python train.py --num_hidden_layers=12 --hidden_size=256 --n_experts=128 --experts_per_token=8 --d_expert=32 --d_shared_expert=64 --hidden_act="glu" --moe_layers=[0, 1, 2, 3, 4, 5, 6, 7, 8, 9, 10, 11] --router_score="softmax" --normalize_top_k=true --routed_scale=1.0 --balance_loss=0.0198 --balance_bias=false --router_bias=true --init_std_router=0.00991 --lr_router=0.00069 --vocab_size=16384 --norm="rmsnorm" --norm_eps=1e-05 --tie_word_embeddings=true --optimizer="soap_variant" --learning_rate=0.00109 --beta1=0.95 --beta2=0.95 --batch_tokens=[16384, 32768, 65536] --max_seq_len=512 --train_tokens=237300000 --max_steps=6327 --dataset="wikipedia_en"
Below are experts of layer 9 (counted from 0) of a mixture-of-experts language model. Rows are named router (the router's row for the expert), gate (a neuron's input weights, with its number), up (a neuron's input weights, with its number), down (a neuron's output weights, with its number) and show model dimensions 128-191. Each number is 128 + 32 x the weight over its row's rms, rounded and kept within 0 to 255.
Before each expert's rows: "mostly gets" lists some tokens that are sent to it at least half of the time; "comes after" lists some tokens at least twice as common just before its tokens as in all text. This comes from a sample of Wikipedia text that the model never trained on. Tokens count by the router's weight.

# expert 118
mostly gets: " per", " co", " Best", "year", " a", " Pre"
comes after: " a", " for", " in", "-", " as", " his"
router [155 139 132 118 100 143  94 210  96 128 120 115 147  84 141 100 120 104 130 104 104 130 201 116 168 110 139  91 177 123  98 110  97 120 101 151 160 138 123  91 117  70 122 152  86 111 100 103 111  80 136 121 109 129 103  93 137 176  67 188 125 150 114  99]
gate0 [141 137 133 119  57 120 147 153 134 141  76 142 143 115 185  85 167 156 114 158 126  71  96 168 130 160 128 166  99 117  98  89  98 113  81 127 114 133 115 115 105 143  73 147 117 121  86  81  65 120 128 144 114 133 149 130 116 123 150 180 115 199 117  95]
up0 [ 80 140  96 112 188 171  98 152  48 123 191 135  84 148 100 161 107 101 146 119 107 135 171 122 120  94 130  76 103 115 168 158 198 136 138  92 152 112 118 139 153 177 135 144 158 142 136 195 140 120 132 171 124 113 155 118 145 115 155 117 117  72 141 163]
down0 [113  92  56 139 132 162 220  88 131 121 165 171 116 156 215 178  78 165 104  94 103 131 148  98 120 157 178 106 150 147  93 130 159  97 139 143  90 148  96  82 147  99 168 157 150 110 145 143 138  80 162  84 130 156 130  81 173 124  61  73 162 139  92 131]
gate1 [198 106 117 119 153 151 117 151 162 148  83 115 164 164 103  89 109 104 113 162 119 133 118 140 115 150 120 159 166 203 122 116 102 133  71 177 120 131 115 134 114 114 148 152 128 125 122 131 148 108 138 125  98 135 117 140 136 130 120 126  72 140  71 146]
up1 [195 123 159 111 119 153 113 159 126 153 135 129 169 123 119 114 104 121  89 102 137 117 119 129 101 148 164 138 169 240 135 133 104 138  87 120 133  93 107 115 105 135 143 116 145  92 166  53 131 115 158 137 105 109 172 155 168 156 112 149 136 148  86 170]
down1 [ 77  66 124 134 157 179 150 184 119 180 158  88  93 133 105 160 144 136 186  63 152 203 113 123 160 170 140 185  96 100 109 140  88 187 119 119 135 196 167 139 148 146 161  93 129 110 141 110 133 138  82 112 126 127 148 129 104 105  50 164 153 156 165 143]
gate2 [118 146 127 106 107 169 141 176 141 155  91 143 158 132 177 104 113 112  92 214 120  73 122 107 146  63  87 130 125 114 178 118  84 129 115 116 134 138 126  69 113 101 167  68 147 138  51 114 165 159  97 116 162 132 126  97  77 190 119 150 110 106 104 140]
up2 [159 171 124  95 189 151 133 149  87 164 126 111 139 140 115 141 146 128  59 108  95 153  90  44 127 122  75  84 134 136 224 129  92 134  92 101 136  81 129 135 146 129 147 124 112 148  77 123 156 136 129 125 126 124  79 128 126 158  78 186 138  96 118 134]
down2 [161 129 177  65 120 116  71 149  92  85  82 168  82  93 171 173 125 111  90 110 125  90 180 127 142  92  96 134 155 124  75  99 130 204 147 167 163  96 102 102  75  97 122 168 123 145 170 114 137 110 136  83 123 120 129 129 146  85 118 148 118 103  93  70]
gate3 [112 126 121 128 121  92 123 120 177 142 155 118 159 144 180 169 140 161 150 114 168 103  96 105 109  66 193 115 163 133  71 145  91 109 157 140 111 139 140 118 153 116 136 108 138 132 110  86  58 124 132 134 140  94 110 153 116 121 137 127 177 166 114 143]
up3 [122 119  75 100 177  96 143 157 161 176 119 136 162 144 122 120 143 118 151 114 112 108 113  85 128 120 163 123 161 172 111 124 101 118  61 140 135  59 204  75 136  92  91 109 136 148 135  68  88 163 124 128  79  65 138 111 127 162 123 140 151 111 114 110]
down3 [121 139 118 138 124 162 195 119  42 102 120 132 124 108 109 114 147  97 137 103 188 118 183  91 121 123 111 108 153 117 107 123 115 155 204 159  92 106 179 177 102 163 102 129  73 103 131 134 205 207 101  74 115 145 113 144 144 156  91 114 143 169 202 126]
gate4 [141 140 106 163 142 159 129 102 142 135 185 120 146 125 119 133 117 113 145 142 118  90 139  88 135 114 102 164  96 130 101 115 164 149 120 119 140 125  99 167 161 152  88 144 138 113 101 131 140 133 149 123 209 107  52  72  91 170 138 149 132 115 125 127]
up4 [ 66 136 197 157 168  90 113  90 154 103 111 137 160 123 153 164 176 159 106 106 127 132 103 163 119 178 109  96 155 114 160 147 120 133  99  88 121  88  99 137  86  88  45 105 135 172 130  77 131 127 114 158 107  96 116 128 105 106  95 147  89 185 152 153]
down4 [141 130 181 160 103 140 156  91 175  76  87 111 157 137 114 168  79 100 137 127  93 151  75 150 148  95 101 145 187 186 168 155 181 152 121 179  95 136 154 157 112 148 120 129 123  89 154 133 131 116  73 145 185 193 155 177 154 130 140 143 128 186 161 133]
gate5 [ 75 119 195 140 120 129 157 102  73 116 133  63  75 140  90 136 134 131 136 143 154  83 106  70 110 191 114 142 165 171 133 165 146 163 120  91 174 118 107 142 148 119 108 130 127 137 124 214 111 144 119 165 177 116 113  97 115 135 132 150 141 151 175  62]
up5 [ 82 123  88 147 160 138 113 145  74 116 156 106 146  88 124 119 131 125 199 136 144 118 151 120 132 165  79 161 141 147 133  91 101 130 116 152 135  99 115  96 146 136 135 121 128 122 143  89 103 149 168 184  99  93 119  91 104 124  81 111 188 120  76 109]
down5 [186 148 156 101 111 156 164 194 160 174 126 160 140 167 122 119 134 107  76 158  71 161 124 181 131 113 193 113 108 124 168  92 151 172 151 163 103 177 133 120  67 126 107  93 114 152 147 142 126 136 134 128  98 172 170  82 188 151 126 108 183 120 106 136]
gate6 [ 39 170 179 156  80 147  94  90  95 120 107 116 169  78 150 149 138 115 126 131 137 133  77 108 149  95  86  98 150 121 152 170 117 123 118 145 126 125  94  96 139  50 106 152  85 193 125 156  53 134 180 137 127 146 105 105 179  97 162 150 142  82 115 157]
up6 [186  57 130 109 157 112 136 171 187 111 163 101  89 132  90 136 111 191  95 123  93 146 184 130 108 190 128 114  88 123 110 113 141 139 162  96 147 158 151 186  79 179 136 115 114  72 156 141 151 148  73 109 176 104 156 161 110 137 100 125 152 145 129  95]
down6 [123 216 171 104 151 153 141 131  93 118  90 178 104 100 159 129 153 123  99 152 147 114  79  86 111 151  74 147  96 109 121 146 114   0 137 149  69  94 176 100 113 171 152 165 116 115 202 207 102 192 153 141 150 111 150 120  96 132 144 116 162  65 129 131]
gate7 [ 84 182 107  99 139 138 122  77 196 115  59  57 141 154  60 160 119 163 187 162 144  79  68 142 136 129 166 112 131 133 180 152 207 154 182 171 118 162 126 167 104 160 146 111 132 115 126 201 107 176 121 155  83 105 107  80 156 107 224 119 165 132 128 115]
up7 [126 131 173 110 136 137  89 133  83 119 173 202 146 139 146 132  92 118 115  85 135 143 172 136 135 101 153 122 110 115 116 105  89 125  99  86 159  99 146 163 181 149 127 128  98 120 156  73 118 106  95 129 136 155 173 165  68 168  91 149 110 103 166 104]
down7 [164  99  93 117  72 116 103 164 114 113 170 161 151 108 107 103 128 114 128 112  88 156 125 120  81 103 127 162 110 151  83 151 163 111 132  89 108  81 169 112 130 151 149  80 130 112 178 116 122 101  85 169 118 122 146 150 187 137  76  87 133 178  60 159]
gate8 [135 112 127  40 128 117 115 143  79 167 141 146 174 143  88 179 124 122 143  77 150 177 129 133 168 139 149 121 127 169 163 127 108 149 116  88 150 111  66 188 170 124 125 173 111 184 140 143 120 143  56 120 123  86 103 101 149  70 115 162 176 157 195  88]
up8 [180 152 116 159  48 169 161 151 110  99  99 106 130  91 145 106  98 130 156 137 141 112 179 173 123 113  96 143 107 236 102 108 114 110 138 120 140 137 186 109 174 127 168 127 135 120 141  64 166 134  88 133 185 152 205 135  48 177 139  91  71 130 145 117]
down8 [ 72 104 112 124 135 104 101 120  97 215 192  77  95 156 152  90  88 143  94  95 123 155 133  85  58 134 152 129 157 111 126 141 223  71 123 116 168 147 144 148  99 115 102  41  84 101 136 133 151 141 133 130  92  99 135  67 110 112 116 126 117 208 192 100]
gate9 [ 80  98 140  89  73 123  92 169  95 134 142 148  64 124 185 143 152 139  98 141 117 166 118 119 178 109  86 154 151 164 127 142  97 120 190 101 167 190  89 132 159  85 202  98 131  87  80 121 130 116 146 146 116 176 141 133 142 133  67  72 101 123  81 174]
up9 [ 80 142 100  80  93 118 116  80 131 137 111  75 128 115 137 144  92 138 121 109 128 111 157 132 107 148  99 157  91 169 159 151 105 130 100 121 140  71  80 100 168  88 146 150 166 139 117 105  73 104 176 113 127 143 136 180 128 151 153 137 191  77 110 138]
down9 [108 129 120 136 124 108 138 117 117 139 151 203 147 131 137  58 161  55 103 122  90 137 124 119 159 124 145 132  90 143 187  87 121 159 112 119 143 121 144 146 191 160 172  58 109 153 101 115 168  50 114 131 120 138 179 144 134 110 109 125 101 187  88 145]
gate10 [ 75 135  70 134 168 149 108 137 158 166 170  92 170  87 112  77 171  93 120 119 125 121  97 135  98 173 135 108 129 169  98 152 120 132 110 121 151  64 163 141 159 101 102  82 147 189 105 161  83  19 131 123  94 129  83 114 112 120 125 102 144 130 149 174]
up10 [ 81 102 114 197 165 126  86  93 135 123 113 118  87 136  97 154 173 177 178 103 103 146 107 148  98  76 108  94 116 143 132  74 142 136 151 112 106 110  88 173 154 110 137 116 133 120 150 133 101 125 122 122 115 104  40  92 113 166 150 118 127  66 145 137]
down10 [146 103 123 122 138 148 100 102 145  74 155 151  98 173 106 151 150  78 206 176 121 156 146 111 169 167 162 164 175 196  82 149 159  72 101 106 148  90  27 108 122 151 118  81 157 159 125 137 125 133  84 121 136 159  78 113 154 175  88 138 141 201  96 133]

# expert 105
mostly gets: " could", " took", " make", " have", " take", " received"
comes after: " to", " not", " and", " he", " they", " would"
router [ 81 172 131 121 133 127 161 129 124 109 136 160 146  95 148  85  99 159  81  99 162 126 144  87  87 166 127  93 154 129 129 106 157 110 124 132 119 175 136  81 140 110  93  72 181 115 143 151 145 136 160 130 122 187 108 163 128 155 150 135 100 100 105 136]
gate0 [ 95 180 159  84 116 153 111 145 124 159 100 185 161  71 169  83 132 200  99 149 145  90 195 133 164 122  98  90 136 143 165 146 105 131 184 122  82 181 129 147 206  85 139  79 107 109 187 107 180 159 123 125  84 146 140  96  95 112 161 116  88  83  91 106]
up0 [ 94 152 128 114 109 151  98 134 100 171 102 144 168 120  94 124 105 137  89 125 171  97 138 109 151 167 116  85 126 121 129  79 126 161 159 104 128 151 149 158 113  87 127 129 110 113 140 139 118 143 120 133 131 114 114 138 168 123 184 110  65  71 109  58]
down0 [113  71  80  88 175 193  97 141 157  73 155 126  91 100 111 153 142  77 150 130 119 140 162 126 110 113 111 152 153 119 173 108 140  73 142  95 130 171  84 146 186  89 133 129 179 119 108 150 117 134 141 148 113  90 179 178 152 100  73 132 162 107 139 120]
gate1 [146 160 120 149 114  89 133 189 123  86 123  85 135 120 105 115  85 165 109  92 154 159 164  88 115 142 127 143 112  77 121  74 113 130  87 106  73 127 122 160 168 143 155 186 118 139 126 108 168 145 153 171 140 140  69 142 113 139 112 167 128 154 142 131]
up1 [150 139 108  88  87  83 139 142 110 133  59 114 110 122  77 176 100 119  90 178 162 115 105 122 145 126 134 112 118 119 118 114 160 149  60 102 135  69 141 135 128  92 153  90 157 172 104  97 120 132 108 115 124 141  78 128 185 126 127 180 116 103 129 134]
down1 [129 176 142 139 157 120 141 152  84  91  77 119 128  94  85 131  94 145 124 118 165 188 123 122  79 127  93 124 141 149 138 154 130 150 152 130 110 155 160 158 128 137 147 175  90 114 163 138 138  90 175 175 108 131 116 143 108 141  89 131 142 113 140  68]
gate2 [ 56 148 118 119 134 203 155  65 161 111  68  78 108 170 110 130 140  97 132 129 110 155 134 115  87 101  64 120 123 150 103  92 113 135 138  61 163 136  98 132 170 132 162 127 179 135 124 151 169 175 126  68 155 178  91  73 140  70 137 144 154 115  98 128]
up2 [154 126 120 109  88 130  54 132  79 129 140 141 112  99 157 174 107 100 128 141 132 140 147  86 117  86 137 143 148 169  91 120 176 117 134 128 121 127 173 158  91 113 104 119 118 135 134  91 156 125 111 119 199 187 122 118 135 110  93 116 130 113 179  84]
down2 [129 131  89  85 199 138 159 131 165  90  46  84 110 131  95 111 148 105 118  79  89 112 123 118  95 111 105 105  45 143 136 169 132  82 127  87 114  54 134 158 102 151 194 109  82 102  84 130 123 109 107 134 163 121  50 150 169 148 123 119  80 153 170 151]
gate3 [ 93 205 144 108 115 122 167 115 127 118 186 118 124 167 144  72 161 110 155 138 174  74 144  62  72 137 135  67 113 116 121 148 110 121  70 136 100 162 147 131 117  97 102 101 104 123 149 162 131 147 140 128 158 148 174 111 126 225 120 127 137  70 146  81]
up3 [147 165 111 141 114  93 157 126 138 127 118 160 147 197 102 127  63 100 197 144 117  85  37 137 191 118 127 118 117  78 105  86 178 141  99 185 137  96 120  79 175 122 160 111 146 123 127 123 122 111  99 114 210 123 116  95 115 138 181 155 110  95 111 127]
down3 [164  84 133 129 135 147 156 149 128 127 154 102 118 145  67  88 151 171 169 136 111 143 135 166 160 204 140 105 134 163 104 168 225 188 128  99 132  98 153  82 101 119 196 124 142 119 167 162  85 179  90 153  87 110  90 149 118 152 116 141 142 102 161 127]
gate4 [126 151 116  97  85 135 168 120 146 165 158 114 110 153 157 123 147 146 110  55 142 130 192  87 140 142 158 146 134  76 153 166  63 103 167  97  80 185  94 152 146  89 119 125  76 115 164 139 149 132 144 122 145 194 140 170  53 151 108 131 171 151  92 140]
up4 [145 120 179 195 171  83 106 107 109 135 109 122 137 123 100 140 151 133 178 187  60 150 124 170 125  73  69  89 122 190 147 136 110 100 156 170 154 146 152 123 142 157 137 161 158 108 147 106  93 132  58 141 114  92 128 118 161 132 121 107 133 127 166 149]
down4 [117  80 135 146 142 163  67 160 132 160 124 136 118 143  73 185 148 112 111 142 128 170 145 139 173 131 147  99 143 102 138  90 128 116  85  80 142 124 127 138 131 162 150 121 137 127  98 108 120  85 106  83  87 108 148 156 135 128 165 170  89  74 132 131]
gate5 [104 130 134 103 132 131 137 167 160 130 125 102 124 125 193  46 159 186 117  91 131 164 128 107 140 122 143 172 159 119  87 116 113 130 144 145 197 139  88 108 140 132 149 114 154 110 129  80 192 114 191 107 126 135 134 170 123 119 148 123 167 180 116 163]
up5 [125 171 121 131 112 112  98 105 143 180 144 138  99 179 139  85 129 149 149  99 164 135 110  88 176  92 178 167 185 103  82  85 184 179 163 130 206 124  86 161 157 145 103  78 131 108  83 159 142 170 144  74 121 191 143 107 197 124 201 163 130 133 139 142]
down5 [115 138 101 159 119 188  94 164  96 137 159 160 191  83 157  81 134 223  88 105 148 122 154 160 102 103 148 132 151 145  46 153 103   7 122 153  98 130 143 113  93 142 110  96 148  68 102 159 110 157 166 110  85 147 190  78 103 154  99 147  96 147 137 152]
gate6 [162 110  92 117 144 109 109 141 106 169 165 139  71 108 148 119  73 168  99 152 146 141 128  76 140  80 109 179 169 127  41 153 144 129 162 116 174 117 182 107 141 100 156  91 129 103  85 115 148 171 106 143  82  61 153 148 184  71 174 158 107 161  97 128]
up6 [114 167 175 162 125 127 146 139 142 131 109  82 149 146 110 106 126 114 171 109  86 164 142 192 135 185 120  88 115 180 240 142 102  86 126 122  82 145  91 125 138 112 112 197 136  85 157 123 118  90 110 123 162 144 107 127  36 176  53 137 138 121 177 143]
down6 [168 152 114 170 187 114 145 174  89 112 119 145 151 110 149 132 101  98 129 125 177 163 115 154 153  90  89  91 134 153 133 142  83   0 147 150 124 148 107  86 183  79  95 170 145 144 104 138 156 123 216 133 120 108 124 156  44 115 115 126 157 119 200 117]
gate7 [132 133 113 157 128 144  91 100 180  81 122  96 183 171 129 129 156 104 135  59 164 110 113  87 120 113 164 100 102  79 109  63 160 151 141 194 157 138 147 184 135 118 125 117 135 149 127 198  93 114 100 144 163 177 102 170 188 137 186 121 138 100 143  65]
up7 [135 104 117  85 105 138 134 155 143 188 125 123 144 177 135 108 128 177 117 146 125 106 115 139  75 125 145 153 123 136  91  92  91 134 179  95 118 150 124  76 107 146 142  97 142  75 176 116 168 104 167 170 160 161 115 150  87 196 102 100 118 154  96  80]
down7 [ 90 124  75 109 171 111 124 162 187  82 162 125  79 119 113 110  88 117 153  69 192 172 103 144 129 167 102  95 127  85 119 119 176  30 128  95 155 132 141  95 184  87 131 128 137 177 110  70 121 113  95 130 149 120 161 113 124 171 147 139 107 160 101  83]
gate8 [ 95 148 173  97 118 124 147  99  77 103 137 149 166 148 140 158 153  81 118 132 126  92 123  78 130 157  73 119  80 110  79  94 119 121 129 110 134 177 145 108 128 102 103 139 130 130 151 132 130  97 150 168 135 186 175 159  89  95 141 181 111  49  90  90]
up8 [178 111 142 117 128 149  74 142  86 141  66 173 104  75 132 150 125 122 138 154 114 136 136 148 126 113 186 150 149  85 172 133 148 145 124 175 146 117 142 158 107 142 122  90  97 187 119 112 102 136 133 126 167  89 158 100 171 127 129 115 118 180 104 133]
down8 [112 182  94 212 174 183 111 129 146  75 173 136 121 119 200 165 114 154 165 101  55 146  71 138  99 116 123 127 122 116 134 132 154 147 133 112  84 189  91 168 189 123 103 183 148 136 103  81 157 191  95  89 145 134  95 145 109 170 134 142  84  87  97 147]
gate9 [144 162 137  86  88  86  96 107  93 100 187  97  54 121 108 102 121 159 154 110 106 167  70  87  93 105 120 123 131 109 145  98 133 125 136  61 148  86 190 138 161 134 123 142 166  91 118  62 130  91 179  92 101 100  82 106 149 134  91 227 141 118 118 168]
up9 [132 113 155 126 151 115 165 158 128 158  75 133 168 121 133 119 141 149  93 137 145 130 214 174 149 114  83 141 119 196 145 183  63  85 108 184  74 168 105 112  73 118 142 177 117 126 178  84 125 160  85 110 148  76 162 158 128 152 127  76  99 170  92 103]
down9 [141 123  77 119 155 166 163 157 116 143 145 136 167  74 120 118  88 179 117 176 139  99 162  66 152 141  60 121 114 148 159 152 134 140 126 157 142 104 168 153 119 160 129 176 100 115 108 118 165  91  75 127 114 128 141 146 159  94 119 109 116 137 248 159]
gate10 [129 135  84 112 153 142 116 134 123 124  63 132 122 121 168 119 125 149 121  99 142 112  82 144 131 175 154 117 166  64  73 112  81 159 122 109 144 119 121 170 203  78  79 103 138 120  79 165 119 131 131 128 105 124  91 103 131  83 210 157 129 118 101 106]
up10 [128 169 107 167 182 128 187 160 167 150 177 161 131 147 123 123 125  48 160 120 116 108 109 162 124 147 144  61  63  90 114 159 161 112 123 124  68  83 152 115 126 106 126  87 141  90 100 170 174  94 101 121 153 145 107 100  94  72 182 121  66 176 200 136]
down10 [163 135 141 178 160  99 127 109  94 106 111 149 135  92 120 111 106 118 111 167 205 117 124 165 150 119 173 126 123 187 146 178  95 185 117 176 117  81  98 162  84 112  94 168  66 131 170 108  74 115 132 106 137 190 173 124 157 106 136 158 122 100 201 106]

# expert 102
mostly gets: " some", " many", " several", " more", " different", " local"
comes after: " of", " a", " and", " with", " for", " to"
router [136 181 156  70  78  97 179  93  82  54  57 187 106 140 198 134  89 130 114 122 151  84  94 164 191  99 146  98 163  79 112  83 120 121 166 150 125 139  92 100 139  92 135 154 146 139  89  95 109 154 177 116 147 177 146 138 124  96 128 184 113  79 153 102]
gate0 [121 148 106 204 149 116 129 108 161 114 111 140 104 118 133 113  83 119 120 148 171  99 102 109 141  84 131 102 101 159 108 100 158 139 191 200 166  96 159 185  97 183 145 156 126  89 129 163 147 130 108 140  55 158  82 169 147 112 204 141 113  99 135 105]
up0 [106 106 114 156 139 153 136 130 114 146 179 125 123  72 145 101 201 147 114 141  78 130 148 158 114 162  80 100  71 173 175 187  85 117  97  95 107 123 136 153 112  84 126 144  79 121 159 149 148  79 146 100 144  85 125 117  79 153  80  72  82 124  86 150]
down0 [ 93 111  88 162 124 152  95 102 153 118 139 138 148  93 138 136 172 114 157  96 137 115 181 135  78 109 191 107  57 103 121 159 144   0 107  98 163  86 131 121 121 135 155  80 191 108 101 117 140 106  92  93  83 212 134 123 136  79 111 141 165 160 130 102]
gate1 [171  69 150  80  44 112  93 161 151 137  47 140 163 160 175 126  99 207 115 177 110  99 140 196 167  85 180 106  94  56 168 133 165 133 147 129 144 107 106  87  64 139 145 141 102  87 140  89  77 163 128  54  98 164 115  88 163 128 120 142 122  94 175 136]
up1 [178 151  99 122 247 131 147 168  74 146 161 139  91  89 188 119 168 102 142 105 144 151 141 133  98  93 116 130 118 141 115 138  94 129 152 143 133 160 175 112 164 176 118 144  94 116 107 176 184 143 116 177 102 124 171 153 113 121 165 123 160 178  92 138]
down1 [ 60  94 146 142 154 145 161 174 182 110 151 115 181 165 140 111  69 149 122 131 142 181  82  81  87 162 127 121 137  65 114 124 180  90 106 152 179 128 136 116 119 193 154 142 172 124 157 144 115  91 148 125 121 105 111 103 123 151 132 110 101 115 101 109]
gate2 [ 75 159  98 136 105 131 120 126 128 161 119  87 152 121 100  98 153 167 180 120 114 112  99  87  85 140 134  69 132 166 157 148 126 139 117  91 148  72 116 171 133 160 133  84 162 107 113 215 170 150 128 158 176 157 114 137 157 130 221  89  68 150 101 169]
up2 [111 121  94 146  99 125 109 166 164 103 169 152 174 133  77  43 140 102 175 133 167 141 126 125  89 139 127 133 149 111  73 120 143 101  87  70  84 117 176 117 143 163  73  81 206  84 127 141 142 138  84 126 142 169 150  96 132 156 142 152 111 182 145 158]
down2 [139 105 171 182 105 127  81 117 195 159 122  96 118 152  91 107 194 126 113 126  97 136 105 111  40 153 139 155  69 156 100 142 142 141 129  57 120  50 106 135 134 134  99 106 140  66 165 139 159 105  78 200 144 151 114 147 117 115 121 139 135 134 181 119]
gate3 [ 94 125  98 135 131  98 152 138  40  92 142 135 149  61 102 100 125  68 121 104 155 112 123 128  79 132 111 177 172 145 124 108 118 110  77 100 153  89 101 109 179 152 104 161 161 154  75 106 186 158 119 118 105  86  96 184 133 120 138 169 131  88  91  66]
up3 [130 140 149 156 117 162  91  77 208 177 117 115 115 161 135  77 182 217 110 173 121 123 104 120 142 178  93 153 136 127 114 149 110 124 144 122  89 164 178 141  72 125 113  91 110  92 134 169 100 125 173 118 133 142  92  84 104 150  89 108  65 166 202 172]
down3 [115 123 146 181 132 186 123 157 179 129  90 102 159 183  84 143 125 131 160 149 120  86 146 100  99 152  91 115  98 142 112 188 132  61  93 205 161 114 136 107 102 111 104 159 142 145 122 173 129 147 153 151 124 144  91  90 107 188  94 147 129 126 155  86]
gate4 [112 112  98  88 160  98 106 101  82  99 134 123 105 106 154 128 179  86  85 181 137 115 138 116 141 143 117 131 139  86 134 140 153 147 173 152 187 122 106 113 145 143  69  83 180 183 129 173 131 120 142 112  77 175 160 159 126 102 139 124 142  89  86 178]
up4 [ 98 108 144 127 185  87 160 112  96  75 102 146 119 103  81 181  99 131  93 129 150 172 109 111 168 151 134  95 158 109 121 102 181 140 107 156 147 119  87 159 115 182 181  90 117 152 155 134 103  97 143  91 146 173 121 117 109 120  99 154  98  65 117 181]
down4 [106 136 164 187 121 147 120 161 153 153 148  90  95 144 158 111 122 203 170 138  58 131 137 123 145 118 124 120 129 183 119 130 116 103 176 161 120 143 151 105 157 104 119 167 123  96 118 133 167 108 144 124 133 155 150 135 109 142 151  99 154 186 149  83]
gate5 [ 99 165 122 137 133 146 150 117 143 110 137 218 155  91 130  85 120 149  90 156 136 129 123 113  97 124  89 154 109 101 143 148 183 139 111 138 181 123 145 186 193 172 134  85 148 107 135 155 169 183  62  99 214 203 111 110 105 141 141 162 156 110 103 103]
up5 [120 118 163  92  82 141   9 102 188 138 128  97 107 136 106 139 151  68 190  94 125 122 150 116 121 123 107 142  80  84  97 120 102 133 194 115 102 109 175  97 165 141 133  63 130 112 115 119 131 167  95 159 139 120 155  76 133 163 134  96 106 167 128 103]
down5 [129 129 119 146 140  79  68 189  79 114 153 150 124 139 112 115 133 141  79 110 170 132 107 136 149 148 115 120 188 123 143 142 107  46 170 122 150 187  61  73 124 109 140 135 119 115 110 105 109 185 170 126 158 125 138 118  58  73 113 126  98 115 164 145]
gate6 [110 157  89 154 190 149  97 159 111  96 150 154 150  75 173  88  99 105 147 132 139  86 122 106 100 163 140 216  72 114  97 111 125 148 108 105 140  56 117 149 147  97 176 162 128 220  99 142 138  78 148 150 113 145 166 152 138 110 133 179 144  98 162 153]
up6 [138 102 142  46  74 114 184  80 100  99 150 111 142 159 102 129 176 135  78 142  88 153 183 186 127 151 142 123 172 108 167 111 112 111  59 149 108 193  93 133 131 125 101 107 131 111  86  75 127 208 115 121 123 148 149  76 107 111 138 156 158 114  96 128]
down6 [160 100 137 106 112  18 125 144 188  96 175 136 173 103 110 145 130 118 163 147 109  99 145  82 123 117 160 144 150 204 172 154 135 195 146 143 107  62 149 114 130 104 138 154 129 129 144 127 111 110  52 133 135  80 110 127 157 114 175 149 148 107 184 121]
gate7 [193 111  69 106 202 157 156 111  94 184 103 155 131 152 109  97 122 117 102 128 141 127 103 117 110 118 141 157 119 109 132  67 135 115  82 139 170 110 177 117 123 189  41 155 181 144 156 168 155 116 157 150  87 118 143  86  97  80 151 170 148 165 130  80]
up7 [107 155 154 107  99  69 190 174  91 116 159 125 121 151 169 103 112 151 158 151 133 124 163 145 102 132  73  94 125 152 117 173 124 117 205 104 114 145 133  79 126 110 225  85 109 124 131 155 162 143 113 171 118 126 201 119 118 207 128  44  84 197 147 152]
down7 [140 115 108 192  96 143  96 133  93 193 153 160  98 161 179  88 134 107  84 168 131 156 155  99 169 106 109 136 190 154 179 133  82  49 131 138 109  86 133 149  98 110 112  97 112 105  97 144 125  65  84 128  93 178 141 157 160  96  96 106 130 128 124 104]
gate8 [116 160 151 133 140 107 162 144 121 139  89 166 191 103 136 135  90 132 124 180 147 135 151 138 143 174 143 104 164 152 176 163  88 134 151 142  76 110 134 149 164  89 147 159  91 106 102 132 111 183 132 108 160 156 148 151 155  90 119  93 127 138 122 116]
up8 [133 114 136 130 151 176  71  72 143  96 137  77 112 135  77 125 139 132 133 125  84 151 153 125  94 142 106 167 103 104  92 110 138 117 115 115 137 100 192 110  91 132  92 101 177 136 131 119 167  82 110 178  82 132  60 130 126 167  93 135 161 125 105 132]
down8 [112 173 139  92 159  86 156 159 110 115  86 155 135 136 145 121 132 123 111 147 164 111 172 133 130 104 126  67 148 184 144 146  91  40 117 123  80  98 144 105 149 117 153 142 143 151 201 121 132 177 143 145 128 130 153 143 112  91 159 124 119 148 163 146]
gate9 [ 94 148 105 135 151 142 151 138 122 103 127 146 123  93 121  72 149 122 135 114 133 133  98 166  97 118 144 180 175  66 135 105 161 127 132 149 157  41 152 176 103 137 125 119 104 137 137 154 142 140 117 121 131 130 114 172 188 145 105 175  95 164  83 107]
up9 [ 94 140 112 102 134 195 126 120 137 106 156 129 147 154 123 163 133 149 163 134  93 113 121 179 160 145 160 194 130  51 109 134 137 153 148 181  95  81 158 163 126  80 141 181 114 173 100 165  99 138 163 106 188  52 127 155 173 102 134 149 121 147  94 122]
down9 [101  51 121 164 132 125 149 112 160 133 104 122 191 147 135 150  91 183  60 192  97 177 183 162  46 137 146 123  95 151 134 114 124 132 107  76 127 126 125  46  46 110 136 116 145  69 176  92 118 113 138 134 103 140 110 158 117 200 138  77 137 109 143 161]
gate10 [128 122  84 134 114 121 125  91  97  96  90 112 162 162 119 136 128 137 121 153 145  64 108 147 136 119 131 136 121 130 141  54  94 132 156 126 127  75 176 159  92  96 138 134  83 160 117 209 144 105 141  80 133 131 149 151 142 156 164 194 112 114 120 134]
up10 [163 123  50  85 173 129 136 111 140  61 128 173 117 145 159 183  77  58 136 111 126  77  96 124 157 132 134 163 145 112  80  55 127 136  87 109 128 170 145 106  92 130 146 137 131 150 155 107 143  75 168 136 102  87 110  99  78  82 146 136 105 115 103 116]
down10 [162 136 105 134 153 124 121 144 163 155  90 110 117 146 128 158 151 105 136 123 138 126 133  96 106 128 145 112 131 109 120 186  77 198 117  53 115 170 122 167 125 170 127 125 202 112 141 109 142 109  89 210  94 154  50 102 126  86 137 152 137 105 157 116]